config.yaml
experts_per_token: 2
d_shared_expert: 0
normalize_top_k: false
init_std_router: 0.0167
vocab_size: 17749
norm: "rmsnorm"
norm_eps: 1e-06
positions: "rope"
rope_fraction: 1.0
init: "normal"
steps: 4583
Below are experts of layer 5 (counted from 0) of a mixture-of-experts language model. Rows are named gate (a neuron's input weights, with its number), up (a neuron's input weights, with its number), down (a neuron's output weights, with its number) and show model dimensions 0-255. Each number is 128 + 24 x the weight over its row's rms, rounded and kept within 0 to 255. Numbers have three digits each.
Before each expert's rows: a language model's description of what the expert responds to; "comes after" lists some tokens at least twice as common just before its tokens as in all text. This comes from a sample of Wikipedia text that the model never trained on. Tokens count by the router's weight.

# expert 20
What it handles: Subject pronouns and main verbs in running prose, plus the subject noun after The, such as it, they, was, were, The album.
comes after: " the", " The", "The", " It", " it", " that"
gate0:122176140145122153114099062153107136101146121142109129133149133142126130128120154146120140135069119165119096119144132131151205151171138125112104118155132162142130144166160106106113107123147098140132131122129122153098109078118148164102121116099122082099100161153117114107102103134124149138121121113152130152102128139084118137124112148139137143137124161113146114134128149162148102147158182108112138144105124113188105115097113133156096148108117122115150150111158122123139163163111130171133145146145123095117113131111129117121089115114161102121115164153141137166153150182180122131183134090087123120079149115136106173133173083095112117145142134121154100135104124128105065155096112133156139138121103106124122148100170146150125137141112161140130147124059120080172155121110118
up0:119101076154156110145131096097151118109162156122098137158120099170144177098121129145147149143170135099125125117193115075099158129120111083121148140104145130138139120159151058135079142150156121168091161139096136106077139092119148193112126094158115131140123133122117110075108119138119168144121127112127155154128122119147141161114170147086117142160139126129089089118182144092133102150134122119109137113132142105084142125117135151117125118125099175086162133160138116163139148126089100125120123142157101143134140135119106151136142135117105125114123134117136171074118155138148108089131105121136152124111115161145095161099091114115149133129157106132098110111115151134146101123088108101136141087126091105149144127142078090142091139124116142130099133161112103104116114141098111
down0:154120138127114125126126143145128141157125094158117098132143113156169096130177168092110108136127081159093124146141204150172156143106121100125141118100139133131124135163113071151140132136130085177150091138131148139114114091140154122138110130132107183129153141093118147139117168160113137099114130129126129087190133123127140136127134141111116146139114089173155121149147097119112177100163104124114131108123131070127108112110135167111165132121097108127136107147175120099099122136125106127121136102092141152154139109117107123102149127202137123136156117143142162125132135127175155119101117142143153068169140154127138099129138123157166129130129145091146177162151155146118128108113113121167099114107152094092133112148142145165094120120152103117125101135128113176147198120120117
gate1:165135121134126128142102176129140128164147120145145118147090151160110180141144171114142109143150141164148132137170157136164100097148127152156146125130153148155133104133140142086123136128139138126095067141145142075118146128121086070158118140123145088152088124153136127104136132140127135144139130101143103120111119153123114150173127122130108167116121144139151120116134117157152164116147153145085135159113101118135109087153140174140129137117134060124079152138112145107158136086132127102141122142125132123080118142116126174110125126109108119173137081116136116118154146159121121179131108178107153119100158147151133128152094130165094094114170142129168122143082059111109090166123134134185111143113129096145114128126170146140144102196163125139128123152119122088121121143134119
up1:139153103151093128099125111104117131141150177134130125126083094145094132104136128149143125138168126131132080144100101117123163157160124144127113128147159159145089105141140161113129134156132148120122110094181205137115100131133122184162170142130136164149123119110112131141157131114142133133128103109163130153126117103123113113130131090170155117135145188185092127180131121168128121111130109106109106130105094118102172136134128109084126143135153156103152121146144131140142136121158126083142122145148120110143103107139135109116144093157175098133123100071137129076114129119129097133126139149112069098136124130116089134119108156142146103107075145144179141162138134106139093111140150141108191099175136109124092133134081116125131099108150098114121130124159121147141127090079162
down1:135129154118067165149142111144122125120153150162106143143160105155115155131108157094186111111119110129136151135099091115108123116135162093135141158151140106130131137125091134159100149085095161113166086153150072170174138086118129112140132083100085105145123159097088097131091133134111116136132166098118134141129160132107135098146139129176127111133116096155157124133109165120129106100140096163120137122121122127128123120125131150139092166104091135083112149114097086100171156127127106133141127051116115179181111159149156099147121120129126149113114109113149131127118085129136138105114134135118113105122174151142133157146144121138108093137170129127162124149137123116129126142182108123166099136142141169154143126111145147125131141101092132098129126162139085202124116117135112

# expert 30
What it handles: Articles and quantity words before nouns, such as the, some, other, one, than, plus numbers and pipes in data tables.
comes after: " of", " and", " ", " a", " to", " for"
gate5:081137106089157101168148098154127100160154122111116116148129156085129110126113144162103116133178129105128155129139089133134142142145100126166138125155127146079091152139104125152139163099128131119133162144126141109104104118131097073107103182112082139106131189163168119128121104131143098163149132127121133171110133129129163174157152137117115123152121177099093158148130144118139104134101121142168096102155112103104164134164141085094109106085116140153100133171147110113132092135102124137100101130159150117121108143163129147137135112131117071130125149115120086105157140108134138101131135089132149194161125183154119152119145105156139162122111118167153138137151116123135150117154151091159148135114149099150153093101129109148154099119146125124150122166149139138135180111101134
up5:101150143143122094138144136129146099106122129160129106185084127131141121149104122093110083138123097095157171155121115117120123115128135150130128107145148138129122130133078142138166118132125132133160089108120176121099141177128076133148086141111093134144152147160133154134118127096138065119153122105156149124102111146140146163122149150073108165111153166101128149103166148138177117172107153149135149116127127113115128106201148116060150125103124098130157137149153152125158137098114117106107131171124130126116144125130159139106131102155133122141154186133122126105136110125127141130148086168160094129133157147139133152113088156163121128140100132122133139136087113141129107101176162149101109179126145122159126140153121089134132115115141195098092106164120132160141182129106109
down5:140120099154095145126151114129127123173114179124102146113112099103136135163135090139151145090164136145126126098114134150074151154136130103100115115099116153097106147098142133094139156126111098163119129133120104104136130119137139110167135088156088117161136152134147146160117153153120115123132149143108134139122171091127141095121191118116108181114124084084161146088142132107155098185109136163121106113149130087108109109146161180115143107088146104113107105135089130113152161107169151116105102181129122129118134134141107141134141157141156158147150137156111171156133084103110116126145108153135109143119147137194124130107091144149134116134104153126158135147151125152083106089156115093140139141141083111101115142113161130151130143163162107150101205121148120161127130132112117
gate6:109189143057104151153108128112087145109100143101149089103143110128150099149108122163097149136087132136169118140128154110130114128133132164151117115078139134146167110152154120114156129140099095082120144112142133115153141135084135152091081156116116137112093160101142092140150152119110131118071154122155122118142071150115113147130118128127138131101115109129161129119134102158104138144103107124101163164181083149122128117118191135112100133117123096133146132110142127156107148097150159118181147108118133091126152102162132123138096148120124160130133109181130130089108125125108097146112147123172165093114158110121132171133138117171117099113138144123126149112163129144102193151135138132113162160099131143135097118148151139117067090141131104126109130109140111171101099110119127
up6:175118139139118206127134136135104118127117171156083120150138120143106133128116085120104152100100108097151159170130149095118155167152134105134124105136145109133137124101100103124141111107086126181100089137112128109116152137144173130111094149147137119141092127098115118133115155103162146141131121125149096138121129113123086129154099157067137096103113096116103163141128113130149158129137153142130132133114096117099101134137106126087117148095159132113176187112130161166122123099100073118140105116148084113093131128121100100093107116150147123175137129157097165159147089137082146142163092136176116139131138161106163166129132107103106105155131161135140118125120076147078128141104123116142161143158134132116162093126113169133139095154121157124100169147143121117130164132107130
down6:166096130123158099103134150110104153165173154128136087129140132119105102140097123155147160182167112112156100124142068119127124119130093136126159119107124129106141095128128142142074132110134132106154149083163140109131090120089133164110113110120149115119184122084122106106158143107117127161135128172165153139150141136126130135119113125162094149133155134135142137134140140119113112099188127101099113099177147101151155111127141092159133142122143102129125083158096114128108146101140141164117154078126133102169122150142105114087157176175146107106134162115138117082146170139133151137122128124174126104138113116138106160123152153174147102127128104109147123125131157109134098126118161174088104102121126104143134146156118107117132128181126127118168144101125150159169127179136070

# expert 21
What it handles: Line-start hyphens, colons after titles or field labels, equals signs in headings, dashes, and The at list starts, as in Genus:, Episode:.
comes after: "\n", "\n ", "\"", ")", "In", " November"
gate1:129142126105111130126148142117136149124131167095087105130117154122112179167120113115078148135162098065137119099160102103117149123108124154122153104091126139118142162115111147162142127134109133106093088148147164139126139131076135125117109156107069166079142161120124127118131176083121134114139095158134145168144118143120146148138101140136089150114161128111123146159127175155145154115150172137094150120146150129152138153124130121161152126176130147124134124101128152123147138077160163134138145178124110143122099095184134110112120130135149078135144077143093156148121127128161175131156105129091140148136124137115115167121088122146078126121141179082152122141147108160094170150096109177146125127136129088123137139141138109119165075129114157130146116102140134155127118121136170
up1:107154117149121096147149163114134113139159128150182115116107164128126125124116140124146116084126167108120120115159171106144132104132133155094120120142134113100162116121129111142089118142158072161130151137115139121085126118108143130160127146085128115153116131123133138090108123076157136094120128129118173131134128120144116126125156148111131096128044139084088119121156114139142187106140141149111143133132139136107120173179164155167090158145129154121128072122132149092127132117090114088098131137154093093105135122146105109102112164125127139070119102153130116101130132132153126172133161150099155106145140136144148101113175128117154132086156102123113082164081114122148138127129128114116137108130091130195139105154116150115150149146149121101099179087103128159176104125155135
down1:114148124134093177109115154131119133126156130114083136097138097140149158171160136123130155139097109149148131158113126104103145095102099166146110119155135145150120098170086136094113109146158131154143117124091168082115140116150150148137121152129117152128119190095124143128087144121131142111117112182132119115136070146111103146142152164130105136096139149122194095096127124109096139156131132115122132166135162118161174145126134142152098142133097153158083100150133134109110140125127107116128101110142115132133103142182129137146071148176098131098122108144077121164146146145067111119135141100122136126119139095096109119156111130107149104152135117105145153143116159121101102110135113195147114132077109109108106062119165165151142131139134150099130118124124136131158111158172115
gate2:167158161144145137180167163127140153150135109118134107109135144100122118114097141163119141121139169135109098113123085077121114122132105125111124127154128156153103139137094133098059133104191129177136103099150129120115177131152120151125108131160072105155148141152173141128133158120166089130096126151152120100126128149176125113108183097120092117137134136145097123110147156130141130136116120122143121148116108115143111156111143121153152156106150132101147101132144172109128129135129138177126146145100131112115175168142090111162107122132129126148119148099100100141151150074174147175178136126101174087123091137151105145111156126062152114120119103120145136115132151150093162116119120140161147128098103142159116129173127127132113122117125146113155180107148154127180117136128102
up2:184151130109142090117093155138154136112128091148134117118168144183151144152164107143118124115135141128139103109080084092068094072140155093117110126117122136144151153132076098115113096106166146160132180104096113110110157093148142190114171143142130106133155115141153145106120116135134101196103163109090120119105147097138104127123153121104117134108137162143104109149114111133115137181145128093130083114109124102094118112125124132117146132151131153139116105107157160084161141123128103107144136151121134123130171163124118107111120086118125131148131142125127109102103131089141150112132139088161117097111121157106116142119093148121135107155099083137113112127094141139119173124108124102161102157136078136138138134142107186134070144113103086135144119122123154159124109104093129
down2:126093121133154120134131097098127094137100063127164121101148132129154128143161153152172120132142110128153150123114139131133147099133145170137118167128113129131104111110097142137177127103149163134152174148132152121159119158165107147127137116117139117150159183112132097157161115111121135141153128122120113141147087131127130076056117132112119145124142142082126158133127146166165132158118137176143131141150123120087099133119139125170111138069135130136114086109129142162117146122100140114148135143122104121140137131160137112117135165008168108162147135150127116130129076135099097168133094146169105127125139164141150134148127091138138121113128138107164111142158118125122103114159146138109113126150114137145150198155174143162127124158164122124111108123126153147119128120130071

# expert 15
What it handles: Short letter pieces in split words and names, such as to in retook, o in neo, plus Japanese or Thai byte fragments.
comes after: " ", " G", " D", " (", "-", " \""
gate3:099147159119121138107147106186123126150099060108131133106182111150098122131130143174091126110119143125093152119104100160187166154102100189130147130116082154147126121114136085113098076115118141143146180123142088109078137111120146127126146128114137124156118124092134154128121107175109101159154090108147096131134142146112178119157129098092147085086167162145147138124130102117078136156115114115133114146149103169121166142150146113122144148114142140158137166103133125099082108148083126117123168116102120128109115143155102137132135150136123131143149115137121104127089131119159111123135127105100107100120140089121100100087113101109129131100137126171119093154151130036145116103145099134119147143151128157094148113136133142120121141130113114112137113085128127130106124115103101
up3:140097114182109140128138118147099058129083154137161129108126116152111110127103161159157136124131133098121072116146143142136114141095145153136122123111130109111173117106113103120061104121125150134127145103121109152116127093105143126131140117142099107134099161129145145119129159140110107141108118110129106102118162114156169154171117072126062097122102113127096148147092135079141150116146096129106138159139096124113104136139149104124100145112143144101131171131129104153098127102137148123165141128165115093126101132179120102097154125124146094147158136065155121153102158107126126134155115097111152123157184111111105110095142116144100124085150131146114119101122167121117102174175168086124141125143118136151148111128146140086128136105157147145163133142073152090123155081119155
down3:162147110081151133123158128106130077112133116130145132138099108111098129129134150122147088116104129144115151136107104161116148105091160118099085159116104138159136128112161108157126097115159144096131126114124106133102128135119087142131204113123117136110110124111145137174091139134116185122080125136114134155147069139125138129099108097128131117111175151135166127096103110125141076178123154101126132129188154158118127124140132125088123127181158130118111123146164134105126152147104142096154158102131124138143173152143124115165138153146123130128142148124102108155182168099169114121121118131146164125163092120181127120120116125104151116112155130084107144089097150107127111147149142097117103081136105146059111132120125119138122115096109130115134061116161085097117148144136161
gate4:117121131106089155115124175068127107134090121096104151122137128135092141124148130143119149104107122145130170144094129123102131155125122128157115147091124146133130141137091137175152152120150157114139135185134131122159104111134128139109119162145141141121161099151123098172131160150105124121107097055114098109160146118121137123143113099147126131139167158149095132180164103146124100087135143146136184118139152197188115115151118117132174132136090109109100100108136143119177170142144107132092134101177150119127067156139120149114140152102135161105133126098174073159163117139133103141087087145139137126151150131121149096126107101164107097124128176120110117112141124104197130107137105106126117122153103139111170124103143107118133130125124139121135113143118101154133104109108146
up4:075092160153073147092124114094158090147108149088138130133094116165144153155130134136126153101162144139100102170156145153106121124083130127106077103110125150113129073116110142120177135148155122147143141094126096133124156078099128137087158134120107153136172109128128123136118101140112150099156097133124092115137121118121183127136129158109103151149107139119137083155104151083129126097148091108116144100117130157127129133105132134101117124135113105142107097115104134112137088172110119142101143159119142167150162102089121120114134157109176169179126121131161087159109126126136118175078158114115176157130127147140113121119130105150108151085138126091127115085123113106149139110081125122124131140084093181126140124110135150149119125137090130120100145136148102091116153108167107
down4:133124184129109161145113099113148075166124107116138093135131112180120144144117117120219163150109157122114129129137123117134114132114103100130096109101134082092158138132106103149121142096182112135127091148089137137100124121139123089147167129114108124140107140122134115072115130129156134137120131125132103117132167169084127121156142108116096099157107118145153174095164134167155141131106172133134110106101119139095164114126144119117091110167149122132128151087114164145124163118135146128128119121126107118129089147158169163116126144079135098116075144099146076149097124138131134108165098192117117111112136143166116088131097079098120134102109137140115118114167154134139130119092159133159101131142146129093160101115149078148094139131125139126114140122140132100114101104171106

# expert 13
What it handles: Shape, material, color and position words describing buildings or organisms, such as round, brick, roof, glass, front, white, rear.
comes after: " the", " a", " and", " of", " is", " with"
gate2:118132104113121174122129118085091161188098127104108080092111122117142141108158111177105141128148180104126143117129150092171153147132109102136162114142113137136136139133126149120170148192183060137115161128099105142155095121106097107122149154143137145111135130133167120105156117116091060156104159113104101083135092102113155104118136177141143145136107149098096093135112133166118133126151100100164150145163155138113140138129116107104127134141154116148127139116132158129125109137166092121174104139152123103099131099158128143147120138137101099141103113156133089122131146142100123130092149149113135152074133148132129105149158145125145079134124150099133134142119122122116122129133132156132126155098151140116110123117122128160123136198078154121192166155103110129157112142141136
up2:144163148145108096151147146148176134130194114129161150170149150125124120135107148100134145126100084164089095099100125140108097095143151113116080155116121155117115130106079079159102098100134175097126087114143192152110135125136146124107136091125095103122086138135122122168086124153156134097096101104164100141114142115162109137104129075140140122114159135151158138099124117133090123147129145104116105123098111159152096130146122155159123158124136144113145134144143097114158143109082106127149128114100108136090104102117155115145163124108145158104136128139145171130160135154150099150125136131099149112147167091109138172117113131124144180093135089157108111080136135117115120133136137122128149138163122140114134180152155165147105143083154094122128107099149159158107168121124121
down2:168095131151154161124165144110129123132143094138129109128169140121107157170133154112120101091138174112141096121132142095097095131117131129122118157118139158118098155149123127128123113119158174211151127117088141141120144122096125122131112129085117121133066175093143159144085118120108131128144162137141156127143139123131110098138155149139149088115128105108111140110109168134097133140144105118104091135151151123152114108121118126129138196150093150133112153109120141103175171151116139169109112139166110085141162147108151104120106124132108147065157105113177124131119114128160118134149109129121129105097114138116097137094141115147153120124116176171137129114151108065148094148092177138122133110120145099140146076099144124140146127159148187128114123167140132127074175131131124
gate3:122152062131112148091158104157134105158137088094162158159140067139124136129146094166084142141121148115141097108158129102125104145140143141149099106160105146123112121122155133112131126118140122159102104121130111129118158118136071121152146114135136104139112064140104120093133120152152112136103157133123138107139140133153118147136151152091118159078141120091144111120165113160148101167148130085094142129171122118147129098103113088129118094078109129144136154098133122098141128113148109149154162136119139137096151126114159108100183100138157108133113184125151091137163133173131149116097163094130137129091093120097115157086139123099117145121156132105117120132144127141109132140115123130151103134159114066118110091138146195111133094140122155117156095109153148155099164111074106
up3:145118145119167089165108170139161143125165140154135137110141163099145104143122092111136141129095123149113128151149097164133147108134114119156152106148093132103089139135105171117129111129158161096117122098175127148123160153143072072141097128112158134150134175117194145143141121127195156118146164124126072101123097151122144148105113109147143088130167159142160148143109145091101146105151132159130120162100140106124142148139135125144083155165135123116112168143128146157119167163107139148087086119155147117108115126168148125122156136156116108160152095127140103139088156112073094153180111139156119144157109146151103151135124148152101124126134141131121066127132095092137130136161157120123116136151152120137112151139128100143128097117145110092139138169129113141161144090130103
down3:091106140139122123118113079152101123108186131121146117177125139112142142113139108084119128103082124113094118134099130146146147074185114139122114120117138157131114123129111162142120108135119124159138092178135117156101121114122115117142118102094111164138111170112154097093118102120142137084188126111142122118126080134144130095085147115181111065160150130117140076108136141146159135110116133161168095137116137097105140128146084138114089171132151116178125131122089146167153103098123126091125129115139110139106143125149113110131136134117102134140161087132142137121129113133094111133134139071154159132126104143121143149135174137147100134131155179143125156118137090085108130131208143158123162110115126120103129121129178158140134169142163120131124149170155137133124148128115177

# expert 2
What it handles: Tokens in biographical articles and infobox lists on education and career, such as his before degrees, (BS, at Chapel Hill, Career headings.
comes after: "\n", "-", " National", " of", " University", "=="
gate7:082154124174122109124141112144128093143124143091139061124101114121148137128150124198134192181116137065119116126151104100153125146135147106134162113129125176141104081150137119090149184144154154143083129168152159152110136146127120128145125115118143104139128184121152137150106177164132110127131144102114089143116130120108151151114158101140139089133112138107133133144162106079165132129127134091114081137138131155102148119105138129128160148150088140110113130113163106132126130129095109105179180135114137088105110121166111098132094134154140137166134121121145092095160124151114183126128164131161121144130141130080137107106135126134140159139150122081096128101125146109137135185139155081163136128122085105137145113123118139135108131163112142122176118132112140148134121126152139
up7:166103089139127132124098200106147133156158131135086112116122156122115123111102115128144103102161130130098151143144148100137160095103116091095107182154112120134157147138115134111152134099149115152129111159092126117146112155109118114131092163103108149107124119146111105124139131103078116105159111137148172103155134145159128132099117129155141110095145145145154098151135184097144160129102127107135144158094102134115125106141150123117103140139084137109122142081138170098145126068148165135128119120097157112084114125140101127167121136124138139098124141109112187121079121161143101181144120151127130163097104142161152142149135134179121080112141099139106105153098133106106090149161126115137074168175116141184105116143148124143123114113098143157094158138132157133092144136113100
down7:160137117126108132158137143176112183117115100185119146125114150137117106126144114087114134141098138107124131115140138135136147143147132130129138147097117141169125154087153120119159173157128127132108135121151152105105070159114106091113164095110123118112119153133122108159099141091179081085124128171109164132135108135118122168153101146162156133130096126133162112115114112125148133133123155106132162086105082077109121131121108159098086179075122125105140122162132116105129154127119131136128151124119166110097144127131165167115115142164120138107120081116137168151180129106151169126120114104132139177153134132193152163137116153081150102164149146080117115125096100105141176147135120083139102109118146126119148118139142124159091101166123130163095093119126154133134113106108129
gate8:126062110101148134130086125131122129152114118152149135146125153124127153105096125152129081149151128101160111171144129136114138112149132093148134145115153141090123150159135116124130139153105111139132139122107130181102143137128076119112128195107080130148104058117137173135128106161112121139149125083149121161101124102124086132141089176114126126098087146160159144145123113149120146143113121134093136155140104134139115133123139154108160127137128109153131200106137163132166131172139178131092115097165115140139150122125083179120125112150177143123134130118162120156096104168125092131097144131133144140142151101100136158094138150175168108116129150111098145132123123097084129120161126080119111096106103124135151130177142118161106173190141123117117136134122116150138121118149096
up8:169133143118100165115142137091146125116163118119100145150133142119091090140162156116099120079122094122175136167152160184121131125171164132085133124135111115121144081099138148097143115129070092158139145139123066142092137141130117145118127167169150141148125144115115129131141174107094142104131141113151084135087155112159111138122157136117139098124160080133107083131108127088163112120132148169134148155153157162186131128142114143153115102119157131136122101152125139150114114160119176151086135089115110169135163141109138153111134118110140113139156170114117140096123145158129132131147082104119094105116157113135091149134171098088104083135139135130145107116114112111138092126135096111116109125150138105123151143094142107114133145137141153124068126127122120089174128172134115
down8:144111137128122123118059122170097123108142147126108146102126135147170123109144145122126109107154079156121099142101150136123156080111154153114148119136135124101124096093126143137124108137083135154171120135166113168145144096161164187119134141059132117086131105123138104122145144116116143180102148108170129075111112107126123146143133126088113110116107094096149075129118136132146104141128139114143076109128141130126117118135125128141146092116137109163112132155161124144174167175142126114122090129143113149168105162138178114127155146155085092146178112129144116134098163096142101135117131174109103134118123121137140128135090118162130088120132136143149124140119135136130118156145081194186131134125128054146112087108088112136101109124103127136135125109170150125130136141126146

# expert 26
What it handles: Table cell pipes and odd word or name fragments after a capital or opening letter, such as A-mer-ica, O-ak-land, S-ham-rock.
comes after: " ", " B", " A", " O", "A", " a"
gate7:127148081141132067151088127091074125146166089147160118144078101135145162104101120189134145142119142140162139143097139143121101157140097103135123123146109131137106157150130117115113097135123102127135132095125126087109106137154084108137144138135136124105137164167102136096071092144133119129103126144138125104154146121109149133156150114109124149100145155088115082110133129128116090136103087117117125155127128165147112158122102144106131099101134135127136143165133111096117105132145159126136159158108101146114148144143147162149108140200153112115116155092147170137147131123150157120138146120074104176068107106120110141130151126129120144125118114115152117081073111149094175118157146092152150132149119153120134115129156116137167155205175130145149127129132137137118134136084160
up7:127123143094129168137141169146182124081093110133104158120148075131139099154098157126118128102173116159136116129191109091130135082114156141153126133124139096129149106136134169174122142160149152099116083127176122088129134150105160115120130110152158100116127095104143141146153171120174119162141130089121146142096161142089101134141104110125098124145147119169162170160136127118129143073138159108156147102150106151099104100131126136152136128148113148149118130093150127114130145124155129158112082110135124098117125132145098115150140096116090119094157134151118113143141118114107117120104103133164158145157119105130105114136100136142112118153174124112135155131146104141204098157149128162122075113121114088191164121115142108138091113089125143131164120108124118103163144143139107
down7:124114150150137103130128113119095095127129139086092137140114108136138139128134117135097118133137138155095124170102143112144125123101152114156111133101107187136112150159111142145138121151088182153159152132142137168142123106094119116126139108087149155149136108133110101163121119115153151127155110188179137116098067124123138134156127141127132136143110128118098154116143138098116098125139140122145151117118149134131120123167114159168162187160112106151147142106110158121121162120161101104147106129145129114110131076130112157178091124102107105123100156133169128100152109103130133134141115136128143135135099130090175119129131178055151146133097105121096077105130135102098143138197105170117107092122101122109097131146157116177139123149153109042120122135144126132144163117139084
gate8:146130128118128140065108151127168119144105090129121142135155102147171122139157112172117110061179138142133145130119175146101145094161119151156156111105116123142111113157180088144125148112120100085095126114150144107151089117099141110116103140123110128165118091162112143114139162164160135090100171131115131111147123113120127158103182120179153142084118132140148148119149174095103117118103133156135148169123122132112169123144122115122134093127131167143138108174172144127093146117113157096129139157141153098116138106120101132145112106120094169097139105102127167121122185126140129150091138121128129136151159119144097111141132154153136100171138138128161124116169098127114117121158163124137123144134141118125152142103166167088133143092185113118131122167141112121174090085131125
up8:141085117158095139161118072174108148092160117140139152172168119170150138113124169125118135136092134128156142140122090144112149156113107130142103152151109144140119131104125082116115055093122153129114129127094120139120174129142193119110157156134110127098114141147135118092156106112126135165159126180092143096102127144166116123117122142085137131140124126144180128132135138101090085140114122157106137158082141147121139112130102152154091111127112142127139156115136096084093120156108154142090096108098144123132130157115140088143163109117120164147154085128131103118126094120112142099133127111123130119134135143098134164096179115134127162136133098146113078121138152072107095123145116104131156106157087155123155178118102101123130176139127107115130146144118144167092118091109102
down8:138103117122143087145124114111131113123096121121138127097145145136129111184136153135103146136117125126108125148140100106128152137097107088161126119137112095091125113153103122138126134116135148159102146127122183177193154124095136148145146155144126141137131065146135154108134156161159199117145121164143152133136119159133106134151116114155114119097113130142109070098149176105121113133137113128141113126111115148094129120157109113108153123132103091122092089123167116131114144132097133097095120196119144101107108149136144113089146149113144140146121078160148111116135095171110133132101131143106131103097152151096113141133140130181160173141132117073105136112106161122159116181128130091127134127129096168192073150110090143154101129135167147103128111150148130116090093132087147